{
  "n_layer": 11,
  "balance_bias": false,
  "router_z_loss": 0.001,
  "router_bias": true,
  "n_head": 6,
  "head_dim": 96,
  "attn_scale": 0.102,
  "tie_embeddings": true,
  "init_std_qkv": 0.0205,
  "beta2": 0.95,
  "grad_clip": 0.5,
  "final_lr_fraction": 0.1,
  "batch_tokens": 131072,
  "steps": 8896,
  "dataset": "wikipedia_en"
}
Below are experts of layer 8 (counted from 0) of a mixture-of-experts language model. Rows are named router (the router's row for the expert), up (a neuron's input weights, with its number), down (a neuron's output weights, with its number) and show model dimensions 128-255. Each number is 128 + 24 x the weight over its row's rms, rounded and kept within 0 to 255. Numbers have three digits each.
After each expert's rows: a language model's description of what the expert responds to; "comes before" lists some tokens at least twice as common just after its tokens as in all text. This comes from a sample of Wikipedia text that the model never trained on. Tokens count by the router's weight.

# expert 1
router:125143169114128157132173114136163122075137116075172141134119144116137148132076092140135093122090147155120121104122114140092156133157158142144129113167109178108139128138161132156112139119094111137137102106107148142089074147111132070141104120133115135151138100124126130165153117142154144121112121132157118145144129118127133113137184113135107120097111107150147116171141125137108139117143
up0:105109116108128151142146070105148146142139137165098165152106124118086098112100102129074145143148132122142130119130100112148112140126138090145133114169131141127091135133114085148111106136125132070117181151161138133092113173097135124122068135132114127144153144104152168104170122086133103137127127118153087167133140129091144134121121148127101143136106159144102088162172151117106174132144
down0:104123134106163167138114142145119146111133144101168121108130117112106147111164096099144191117118129119156147115085149137110142135103135123100106157126172116120128147151155097130106156147118138177147122140133149122107144135103109075158149175135142099131116121119167119135121153183109114144096144117153111102140125133145162134102095138137089130139154103107143129134096099131145106135120
Description: Commas and the verbs or conjunctions that continue a clause in narrative prose, such as was, found, but, including, "played".
comes before: " the", " a", " and", " that", " he", " it"

# expert 7
router:150102123145124157131166171107121098099174123101112103155138093123130150113111092168106133106106135114100146144105106114152117191150152141109122122153092168134115160163128120137112145084116159134110116092116170144150131161121141156156121150148116141130095128099154142144140129129146137142126142111148168103133163116115121111149104094105128120112132098173152157132143106137142160141130
up0:141134106149146111143156107111087120116159124129191104123145139109119168134112143085098109153103127137132096152115094101162131178158143104121117111118154135094109135114104157134148098146116102115116135105116139135130172135099139157100112146149123135154105142156152090120127123115089135139151134100115164135094142125109189093176122144100132148133092153123133143135182154156117144125073
down0:111098090155107136104134129131077125126118094153137192089122132131145114134120143082179128088151113138123130120137164148150114114141127115141104133146121097151105114133111107166125144103148116135113091095098112114125130122129119091139153140132089145112097150162131141128093115160149137175100098088151110143129175128106147177090124125171187152141117159117117140131139171128145113125094
Description: Century digits starting years (20 in 2012, 18 in 1859), spaces and colons in infobox dates, and words like state, town, city, States.
comes before: "19", "20", " States", " of", "00", "02"

# expert 23
router:096097093127146122158102136123110127107108148104126098129156159148137143133149126164100116122105114124134105125101111157126160143126112101174123104125127180111161126124117127107085128124143143137138160103110127118100149135116118136151117115118117129138145119136079117168160116129125146125174106142149145096170136172089110095160154110115123154103132162161126110147106119162137129137137
up0:101167064142137153129149133101089105138160060126135122154112111114166126170103107086126109137127129141126159143095132084165087118138158104136191100112111136134112136137141178155128127131102166103100106120108112111144169113110136128107129150151108145098133147165174109140143109097120125120111115125089152156150116161138115100109147134136137102128136154128145095135073097126069131141105
down0:118122156156096127111128115126130102137146163128147109141134104196108099083146124127108114109138162074129140099167149134111136104107136099152127111186152097095138149127131124169116104115118158111147111091123109103153114140143118154129094168153145112135164129143132133105106109137145067139131119141138083113135130094081108082186144128116113086119137094156147133095124150124123161098170
Description: Standalone space tokens after pipes, colons or commas right before a number, such as scores, years, counts in tables.
comes before: "20", "19", "1", "2", "3", "18"

# expert 2
router:146081152152160110123131117073110169122115083099155128168170104171116133116096105150123093116118143161133153100136095124155165151162130175117117120138133122167153161141141142123064114106108155080170111112125150142138115114086141119122091121152133115132092148142114168178139141120172130080140083146139126126172153148120118132154153112088156070117135124150119128139129105133097130124127
up0:114146132131107134121113124143129146123084106139126130127110135146144141120097164152110163147131180156133132104150117139139119111104102131145183086133149118149164086152136095138156167124148118117140079139135115119119146118130162123144128107138156111142128189130102113109118131149124128135125093094148138150132157111109131122136127079120118154169114158161141102146140137171137156122158
down0:145153122095153115113118131132117156121104112164147083130164130187122131111121105124085144123164165133088140113117108133100133107123128111155155112111112088130114097131122070136135127105136122130138094124137131130146130182145147117108155104095131115121155129145123117121136155148123174147133138113100101155069143143142130103127104143154073167103145102149081105116135113092098145112136
Description: Numbers, dashes and stat headers in sports and election tables, such as win–loss records, percentages, Pld, Pts.
comes before: " |", "0", ".", "–", " |\n", ":"

# expert 6
router:108124159151125101175171178120109159132115110113180075161148165127134158115132125167119128141113127161102153108112108133153120168132080176123170088184112127126157122086091110173146129084121177121103126120100108080132112140113154133103065108115171141170130150131136162145097109134138134151137093147120154144169141140122093132157149132145128128112108137170120130171117126130143126173108
up0:115119150168139118127148133128088140092135124148118128130141188151141151145157140176136128123150147143114134182133143128109113113156102135133149113091140149113126184105159141099130125096129121128149142125135140130138114140140144148128107118149090150153096118141115129148135136148131201090086107128155170148113125132080151143117165079125120137111131155111061141129133150105129156153127
down0:177139061149109125116128169091059147132154140150132135092110136111111178122146105123162111116148088151137089134127097081112120110122113123092143143130102127156109114071145167099097121117169160131120131174088137163172100156108101121134133131160129162116144119096118117155147109120186116146178107130130144136159131074107142117125145143094100156145116136118115105118121129114158152137106
Description: Section heading markers ===, table cell pipes in results tables, closing quotes, and "of" after measures like length of, treatment of.
comes before: " the", "|", "===", "See", "|---|---|---|\n", "=="

# expert 3
router:152087164120123130130131125113121124135154091103131141137152140133112151130100062132137112127105139147110080111140156133170143108140116129128117156143121139134159103122126163166146159151133118084132148128132133113135154135121104111141087169131117130155143127121139147140175122115161142137166113138173106099145156129117112078180177103087183134127152096107151130155141198157124089144142
up0:123114145113130093133157103112107123113146100131132143108096111118102109143114145101142113100144133145101154156153138125108092173149115125104099119133147123175123130135129120129151162078142109131136156145150128111135123109159094104127152097110121122144152100131114148113138135100150140144146132088096158087172142156147153062183104097104111130097105118119166122094149156167118113157130
down0:120108124098132098123148151115146114132149128118130084098104132092131111181162138156084163118121146132152139126126121142128104109120142077122144152121163157119111100126163172125099072121136144146130166120134130134128145135135110136142123133078137136093100156129130113129119154145132098164126141128108169119159177106108069081098114095112149146137146082138130127116113148162121108143184
Description: Measurement units after numbers such as m, km, ft, metres, plus verbs like took, went, known after is/was.
comes before: " to", " in", " by", " as", " on", " for"

# expert 20
router:116110102112153124135106151103155166132121121087144082125147124105118157115130083120157105127147163096081157125135119152134192127069143099088132143127113134098137141113157121143051154124154147114140150109132148127118108116118161118162120142132129145125138135155175147094197113137154135136138107154157173133129115137119116095153128094096151139125142131109130104186137173137142122136128
up0:112122167102170128144127117134126121082131086124116143140157114116130134125170102129146137134154131117127091192134145153167092146135142177149106127105110114141126157119127140112089102142101118125130152118085149175135106078132126123121130176114152103158163126136115109167071143139105138144109149101136137143151072101091112119163119113102106107121150139129147114168128146101185106113133
down0:166156127156130170138108113140145154102141119160149150138140110168134139104157168158142111156111138109158098171140112087134094109121120139082131093140145126116112125122094134120102097110102108121122158117113143159159132144107154113125138125163111121072111089110162104100121148133129115124120089105153106109094165166122109108112171128082075153129127122137112128165107115133155169142120
Description: Table pipes, decimal points, thousands separators and degree or minute marks inside numbers, plus words like rest, worked, aged, number.
comes before: " ", "|", " of", " |\n", "-", ";"

# expert 12
router:128087105105133092136131117095096092104160115048138134145116138155089134139139102193122148126132136172110093136169120110119156132130122144174102107127121153108133148121166132178134149118104111094119159127099142146068102115121120143132075147159160105121119132138160120124140095121124126138142096179119146094135134125138097091162147134108118124138121124144140113154126134125168132175161
up0:110125168109108108136136138110125151132120137097114119110133116151084092078120113152133130114154177166104135111108138134130124115105094112160132100123136110119158133149149133115149156120127120058137164137115174169101093139128142130078089101152156133106115101154132141110085140087140117125118113146109145110110149110108079108148140121144067128102118137119102124155094151139069135122180
down0:133125148141085136135118103145119153115090109115106092156106152104169144107146107113132120107165132113146133123137153137120130114086161144165131141123099191077120086148121124150108097091100109160107132117145160142158081118169122126138145111118122085131123139103146145163116128086176111143123145164092133150154096139157151141096128144104144132133076136100152098112105159108133101080127
Description: Sentence-initial subject pronouns he, she, they, it and However after punctuation, plus middle pieces of acronyms and foreign names.
comes before: ",", " was", " (", "'s", "\n", " is"

# expert 13
router:090118107151179142134152119117111141110147121082122117146146120172106143170090089153143120132118122155089106123121111117139133139114126150116163139153071122114175154163122145134089113114119134089163145096140175125102125178109100099149100123123157101146139095112125162158134125142132118116149091129129130127179200133156135054132145131124153115103088129163133109174127125130142133138130
up0:165109110127079113122142154108119135126129114132156121139119111116126144138146152109120103117139132102143149142138143140144087126123139109105155112122130123111079152136129121170135125183153158096128140127125133156146110108106140107131109095124136110115145163132168084186140164145088116095108104166150117111105134146166114104141151117150102125148142085109141144130124088121096107120134
down0:133110107103111122102129133154129152144162175145183106139125171114165124104124115166115121137147130110110114111152145144129115109126112110148106102122144118151094124142090130142105096156132146139117103090106117127143140114122129150062116115125059134123168107147157115137119119102068125129114135090162130115100182140093136127080110113138132116145170081141110174094111083112123129123147
Description: Prepositions starting time, place or source phrases after a noun or verb, such as in, on, at, from, during, until.
comes before: " the", " ", " a", " his", " this", " its"

# expert 11
router:113129119126149145182121155101102155124111110106172146128142117156122130131131101140104118128115097155087098122141105112151156141122136112142181120157143148149136174136140104114055120098170109074140125122089141146135125114075091083120128141182139097123147134126102206146176110118157139154128119113131144110167130134117115108160112105119101102094119133141162131151121128134158078158104
up0:134131140113126142169133133144115115118117118136087122125112097148141155124157087147114136109058137098073166103094079125117135166148145109097124128137083134090084133138149157117109132126149140128125131102147116105143142158162103142127087148096145152142118145114131129151099123178180118137113125147079165102156114187128124127140153123169112112149097131123139125153137135133145089121130
down0:112149130095071170156154129089121130139173139135121077144135131121147111154090132098198128145122150089131110126070134114126154119107138098118117135136127077183113128115104158150099120106099103115080137119114162145093123146108112140095147100155149102081131163118109112170090093164121105144106126179145131127133090151143115162067092127180144137160179121108122093130118131130101152141135
Description: Line breaks ending infobox and list lines, section heading closers like ==, table-opening pipes, and month names in dates.
comes before: "-", " ", "|", "The", "===", "In"

# expert 8
router:131084121142150118124180135146111089110142098109155098150131096137137149136101137144130119139131137165143150095083125144110145148172128138158148086135111143144124125148117149125142137104124112109144109110100149172088075150125116091136103117149121116156119131116129138136142126101172155125135121139155114098129135105104129081117150116095114112129100157154097146172083112159107121148125
up0:146098119167140071131146121138133122120140195136134109121155099118112144113118063153156135133159152142134160117196168114096118154133165142145144130147143132115142144116171086142108108120125115132114160137152124069123097125154161144111152097191109108130113099159124118112146083128159136130132105117115085126140120095133133128160119116147133184115168105121115119166110124137140123119165
down0:112125101151156126172126110126178147138139119143150117152136141140138124121128136098140113103107145141162116160161140100109122155154078124123155152104153123115153125124158115101092164112161124172147096154077101146111132093125123137117127107143138129154127144156118135074166150114100120154113147135141116155133091130177111167122120130104128142119146107082105134157142155152135159181115
Description: Verbs and event nouns after was, were or the that take a following preposition, such as released, made, named, married, control.
comes before: " in", " to", " by", " of", " on", " for"

# expert 27
router:115136133155139128136158130090115162126136118109145137144124118113129169153091082170150107135079149151113107139141129145104124118114101094109117117138095154125125124133128113129072141088129148132121157071080123162133080149149121124139127123092168094145146144166114173164109130152204152132163126104128144121132150112122136082172139092180149153114104187155132118184118149121127123144155
up0:121107099096149140089138131108103111159131097134125124131123119110139087061127127174128107159128128144130158175127108123127150083127128105178104142131117143130145142119112091118131136115147150106135149146117120128127119157130151100092136152128158138143142149115130138086120126085114147125170146076173092137146199150121132129133105116152179127098145107197135174131136119132107130161103
down0:112109148123103080180144097131168154118100119131129103168134117155142104172130122093090163125143102168086127104151165128123106122160176095093106171131131092084086172114146144128147116164163147117093148159127156162152090112148180109124118125106125168125092144132118131146088145129120126063083116136108087134137127125142132104141122141138091156145143130135154153093098111158118142124125
Description: Pipe cell separators in sports and results tables after numbers, plus commas, semicolons, and foreign particles like de, du, del.
comes before: " ", " \"", " USA", " Total", " —", " A"

# expert 21
router:132116123170144103160145118120134170114147100129152101154170154114096180123114109199123083136118101102099154122095095152115140129105130113105117109140133139110162152125137156136106097133123142088129133100099124151095144111110161151117149135155130126144138126134172132132155139156125132108124095128145116114131113123125120106171163087123150099102120107117130114121112098112129124129135
up0:151117106141120149111092114158122163101113107090173082139134105145158161166165132129190114191140121118166115136139128106124160160120156079111138105106093148132175108173131167140162132140112103103135119123088114165109124088119128134156125140106087090136134131103140132141141079125145139074086115123111136101154173142142109105145153114136135119145119096142116139154139123125109114168156
down0:145155061144146140131104148130161102139096082136143135119127128131122148208134118156100136166101094148142130143184112142156137145159145161176143096109134075135111154111161166125096182158140130113173133111090134096133142125106123130121138127102117136154134102149101168113086126156142150152152123130121125096117112174140153100112089093141134084125107115127146155104119133096121080154082
Description: Final digits of years, scores and numbered items after a prefix, such as 19-88, 18-80, Op. 69, plus sentence-ending periods.
comes before: " |", ",", "–", " The", " He", " In"

# expert 14
router:129113135118129117174130160136134128126165096092165119134131148141125145167087136177160124123114110156105149133100089127110123172112130140148142133140109137121158128179156116134075157143122154132145128117104130155075124095133149094193114107151129127119098128114115139138143118119164126121144133130124176082162150104125142095117164111087123137122178159142132115166129118130142102154167
up0:103145125133158074109121068149137135087129108138106121118166148112154129132118120121116108138156112172137073116134144135104149120150127164149130116139074106139107129160132130129058085126126155157174118147095120107127129116118140120109109143105144125126134123161117143116144111137106155145088122149147091122129134094128091098134128116101141150185144114136121173142118139138158123148158
down0:160154114200136141124131125124108109098158136107132166092110151173138069132152112148135100113093101154150101128119135111092134123132092135147129165117116082127116119136139083096116131134166103157125111139094111139140128158123105153090185133112134136134145098173090161087066153082134146140182148123110107102161112132131148116145151119130103147126161154113111133151124115142102159108131
Description: Country names and plural people nouns ending a phrase before a comma or period, such as Germany, France, people, members, critics, them.
comes before: ",", ".", " and", " |", ".\n\n", " in"